Below are experts of layer 2 (counted from 0) of a mixture-of-experts language model. Rows are named router (the router's row for the expert) and show model dimensions 0-127. Each number is 500 + 50 x the weight over its row's rms, rounded and kept within 0 to 999. Numbers have three digits each.
After each expert's rows: a language model's description of what the expert responds to; "mostly gets" lists some tokens that are sent to it at least half of the time. This comes from a sample of Wikipedia text that the model never trained on.

# expert 30
router:490543426427476570467490563447560468526431506538525572541479529519503515504581494531423507590485528476460541496471510526474603517490569396400460477488437509480477573418502521604481546577532460461512455575509489522506470491471516487499505433419568461438402483508484526518573467595514493535501495463554483511527503458512564435416454480434521408568430502628549513565558508534385412539425
Adjective and noun suffixes
mostly gets: "ologist", "ative", " Phyl", "cular", " Medicine", "arian"

# expert 23
router:495485443497498404583507554490518533503497602490424531537506528429525524483504447529503528535461505436491407405550507528604515512554528504509442474540435491485515485515480524527510441508516503460617490532436482419501445551628462456612566518453508550472519400532498496421528556493465434520538459513481504377568485456498505418485416530474595506572423469522491527493451595528485465567355
Table pipes, adjectives
mostly gets: "|", "eastern", " main", " lower", " Western", " northern"

# expert 17
router:524547498380462601490524528526565499441473437489520523506595512522499550541503569495462500456492500493505530447521447442482506421417554509424546587538582543504541544441552474518521567546513454424564465569523506459411576399504577470485475569357535544476373463513353481427460519516453479505512515541582499457433474508488505462490501427409447415458470490488490519504481485539570490523475
Sentence-final periods
mostly gets: ").", ".", "\".", ".\"", "?", "?\""

# expert 29
router:466585519497473485460520553512426485462564516453467518416523552491449529523572534520343516509485506433465518458468462553499545524402527501483513478487579615479476485461483517530493490506494474400357510508534517486514584404486465309503463568508433501493456567523490485445571493543422516534489501525498431487540526458536567426450473472469527460493379530453547493497560488576415437508470
Name and prefix starts
mostly gets: " En", " Tom", " inter", " social", " Frank", " Un"

# expert 18
router:579512470507427501458441545508523533511472500497367529501485540452486452430478570495610613523445485510454561558492513477444438425428592560484491499535554492416513493381533500582529568403533507488480489572496468471416422463473509421551450430449447537496472485477385513545543578535506440453533536442545449526521471466506477464495453472472506448547571518575582465597502474573434536530471
Foreign name fragments
mostly gets: " Morris", "ić", " RUS", "ović", "ovich", " McL"

# expert 4
router:515571465537400462545539527473612483492497516506488533462513513595544512459548469503546542545388516510452496534526429636528456503545421483533534438555484514543623499508492568565472545535519483530388461561563429484495498495561499462514448372539414457499448516547553435511509512499487486484506523525515523476482430503533507548424417530526538554586543557490556485415503547594437462640516
Name-starting syllables
mostly gets: " Ber", " Han", " Tur", " Mad", " Par", " Mag"

# expert 3
router:559580459455434579496467495531445400524418541464481566551537459581536516518519505599466544484437462592395496380554462491519528527536433442400461543550538534446465412523477472538492513554467515418464486565490476461510468437529509394491471487491501480536468494405441552447560528516425526475512516512509494511471448492441511413480534405491491455480430459429646485415452506578476500548496
Prepositions in music articles
mostly gets: " included", " du", " pop", " Ra", " producer", " Nominated"

# expert 10
router:557535548432449519551517563484521498496597593528521559478649521463552516532447541526494524497511598497503541461487548425561524447549537453461473548473450524441581531463480496532541534530546494471589489524468480551450490444423571418614372527416498517505493517486433418537469535568501460534621513449483554511546449422448565505544511582457397521452448488530497521506529502518420422507534
Capitalized word starts
mostly gets: " United", " km", " Q", " Ja", "Ch", " X"

# expert 13
router:451491565467512417586498538498507493535550545585451494596466588573477573458534548496543543528390490547536459426499468477552465476529492403493519490461501481450549511618536506492502366580543535444583438503595514432564462545546472472506507542464537510422460473446552568463563539437515414514538514539475478486477505505574505549442444453440414494414416488466571396494483550508503518558476
Final y and name pieces
mostly gets: "y", " Sc", " per", " Per", " Shi", " v"

# expert 14
router:471436432520434510510548531514553427563542479517530484403482516488464549491520498501573500510527524620479570400537477455581600481570433443474489551494566564475515457477430498472619503548532547533472384569505558490529435522509587481585415461466515545466471515655383520510553540504451451510516466454453455536581481428471503475584505489474482454510479524457505465471544576512530476575552
Infinitive to, modals
mostly gets: " to", " can", " would", "'", " may", " To"

# expert 2
router:567582534439421546555598509488510520534554527583489587504648596432470543452499571524510552506487526454417521470488510525512508457481458494477580569575524537424482498583452458511501545517494526497500414519489514431434488527535509482619408498450472485464426487488498445478562437594436530592502441442499515456546538570460478489501450476371496526510491468600452538416427544490474509475524
Line breaks, section markers
mostly gets: "\n", " Website", " Genre", "==", "Team", "DST"

# expert 6
router:561533547556351506556570524507488490554509560484396527529474516547456600470525567499524514512442493512524500507495530489600532544503494469451446453510486548516579502508573489531469511594563491453508538487568505551532496468565551466554488429445429602486362551542377517479522505485377479432529577479542470499522492453478495444567480488373483449514474470463534469445501542594508518604448
Leading digits
mostly gets: "1", "2", "3"

# expert 28
router:461423534449374535528454509452426400578434471474499578461443493582484527503509481581502535494466444598466568473551486541504515438505454449467449513517616522489517480513526404538580408535515492476523474530500523475420443488474507509570459471460496531513408465624482522515526567530498490428521472496411553435521510428520515598539420540447499540443448530518512416465466560544585570592520
Title and infobox markers
mostly gets: " =", " born", " Animali", " device", " Russia", "ی"

# expert 15
router:556463498582474527557535512524509576518429606529539510527490534522408524467473501486476486454522496474493480542566493543578594489526469494495556486491508510477537539433531499544535414622478473499531534557551447498506434594535597556529558504501469533375471553555409410488494475602493524435589467461541523451522441404476486457448445463446459496595495493569500569636513558554530588544491
Relational prepositions, soccer positions
mostly gets: " between", " MF", " DF", " against", " Minister", " host"

# expert 21
router:483551479480429559633560581474586496475555500507514550514523560484491596504523507576480542499487519507551449425584494529572489456553463418540443589516556435519518468467522483491482403572476549381481473655450428472393435481474480441563449500450506518555491521449405480452527505484438473468483518457477482402515535418410498486443560494514508494474421483501506456527548548554549565497534
List dashes and colons
mostly gets: ":", "):", "-", " la", " #", " sub"

# expert 24
router:451450561428460513514530495525521492436522468566504473387531500466492522552527492411517569426552604618511567418503443499541518442519419433532558558475399488540485419516524482419541516498538509420485518587455549495453465420558561464494468412416464492420466554583535524421449609491450437482490400423514465471443473443430484510526477504453440480551469510514431532504490557538484498497443
Pronouns and clause openers
mostly gets: " he", " He", " that", " It", " it", " which"

# expert 27
router:463486410477446542521476533572459450527552491488535488444533562488516525532468527474552593536433561569442549405490393441590482419543438365481472596456485566495530464489466501481509430546489483392484496529432566581449449464463536466548507493439466582465417503495470538500541489500506471458522464525394453490497515391457544564594488423447442449520443524485474518436570492552544573535479
Coordinating conjunctions
mostly gets: " and", " or", " &", " than", " even", " Railway"

# expert 9
router:480506498563464536579549454460466426581448463467543406481462515501538469575464468517484499471487607548484483427540509476549468456552512494424478520576447557552491507557511471512524383574455537493464434517540512527480531522468557515586511541503527523448390489505494437444536476527467495446691445551442531508425513484495494455524407509386537550551447528522448474534512517620590484590462
Infobox field names
mostly gets: "x", "″", " Total", " total", " Location", " County"

# expert 16
router:469541496490468541581510564526500441401526480490516507480478486560492498508534501466541546437557544536451586404557417568537544466517510442442621546519444492523479522563565431564530426512555439437475545524466532437395483439546561506517525448456483506467395475425492446454437457580509409416513438509437519449428478471533606553530461441480509482487474529547565495580521615461586517536486
Commas
mostly gets: ",", "),", "\","

# expert 0
router:523506526477430466565446567511533509479476388486463539470670520466535479431589512521452578485489401563548522521502535456559503459543482555437520520507480584538465513475540478573475560489547449541563517475518428360558609448517516454555463494510493551433390516510422609463449514592564499500541536444466465525454484423465515389489489497422440465489525510484502522474485487505531497447431
English suffix pieces
mostly gets: " edition", "See", "final", " Squadron", " Qualification", "ization"

# expert 31
router:587540546511435531551533498447502494501485538501512490440621533564514532494537436528492537542457465572494514487495506419611566457491473516480477502510503545546600420665470512582475471534558554505508503464571380481608502545552440456470459499458435453517470495482594461469460441544420494528447559475478466559508469591529476527467452511473468464468412506482485565379512594536543503537409
Mid-name syllables
mostly gets: " Bra", " Bas", " Camp", " Ban", " Mar", " Pol"

# expert 1
router:477464491567449492560448535539496451493447483536492589586500505498497470537429552569517553474412580561422505490568498510491558448564453545437540479516453538492436475530510533550490550561615474472499573548457479505466568534520531499512476452399494515442490533578402549555559578482492510492456405472531567535464495433498493430535405499395378515559511596496394543494502563502539554597484
Small numbers and ordinals
mostly gets: "st", " two", " three", "---|---|---|---|", " four", " following"

# expert 20
router:415471506556475556528567559521522566546499464486537477568480518527481528554545538407547517485476398530511507534542538494643504470540431575487467453528452497473550489501505397533549494509503486451415520525463458382517471507497475449610411523480532590450415409474445556481513484540422478529518451450400528502558400464432538507551486479365463425476432509434478491475561477507467462563553
Prepositions of place, time
mostly gets: " in", " on", " In", " at", " from", " over"

# expert 11
router:555552529456459515501548485530487437489476464555489604472535468541561549424502496568440587478475428613499484457514444454470548415503541507501608424469441536546555500513526527570489494509549539464553476612562374575456546496521496456618451484469467504465379530509492489532545437523505509493476510508474498575434495637451460444461522411452455474487538522460506528363524535501549435490503
Verb endings, past forms
mostly gets: " comp", " moved", " lead", " returned", " opened", " open"

# expert 22
router:507492520543439524496548520461461524440521535526494481540533492430448561443494593491485535546477528478572573431574479548508650423461549463448569551560578592444582476448541523489496487563653500396456493467474480536502466533515509522507523539405501553475426483333479523487471503566500462525480494451494580468457456532490554554474446453468549498486512575531468558569496590555540501569465
Separators and semicolons
mostly gets: ";", " /", ");", " –", " post", " |"

# expert 5
router:488574503525456435594485461461503539526635596504490513483512484537424461472419444482531592460458488616493467431579442548538497531484459537571593541618493485410472461511500475509620521477519446440522515538536566504506399550504584461625434492478510560465459479498488481499526468458427447453493581492467448449520472492458478396518460556479466481510458553493499495452548579513466399491506
Word-fragment starts
mostly gets: " Har", "mathb", " ft", " Sid", " Wi", " Chang"

# expert 25
router:493496453358472583598535533513483553449512444481555499484495495580549534480502531529544577503466527543451480445509471483562485403513488478452421526486508485522478444545506533422539433572477488432528433530483500491379483597549487480562521520483502563476427540625493472459553567557481433474518434504398371407511471556434517458508457467403552504536458464457460435505548532558518569563453
Definite article
mostly gets: " the", " The", "The", "the", " its", " entire"

# expert 26
router:473491431526418471483475550502464460472454481522500504425443560486468529514551571518535581516410500555431504476539538562483423425461540496523482467507499437428568409506442422509477468501522463440435543601521518460437415416495545441497408551465595604448420595437515495517545482498427418547548572479532523520462536441425579458481402501437443491597554483524541484513544543507565532531480
Plural s suffix
mostly gets: "s", "rs", "es", "ers", "ations", "ities"

# expert 19
router:491515452438386551574468557521435509443510508552455545458528521441524570453484542503466531528517478521465515503554470511609509405454476493435478584527538546515425459578478440500552489584482526431530479500618421519491498440572501428553468496435513504489433458512376506514540481509410457501533454443479568535501443420427511470428377524438465488548489577532514429529550573575492440577448
Space before values
mostly gets: " \"", " ", " “"

# expert 12
router:524506416474485469530472534480551569534426554521458498530488555557516486579549497577468486560528562484499491474537545485526449484496514509385496544461497502473551429515501460576472520609435557449438494581581538475519415469568515400498570491513443475411457474442511509373423501538495428520584598504514490473491467457471491532487375515463556483557439540499539502629505470544507482568361
Name-ending vowel pieces
mostly gets: "re", " Maria", " Na", "des", "res", "de"

# expert 8
router:564571490546395568485530491494495531469528553474429565548524542407489523493511514427470539610523537537496567524494487525430486500551585512496556455457512544469555470538490468508448459542618509435419514579632519462518452520539553452481551506469511567355516472425460390482464492561362506486481494505540503504444480463606487499493488493388427463461528575521463505544493574568496501518495
Common abstract nouns
mostly gets: " time", " years", " season", " life", " year", " team"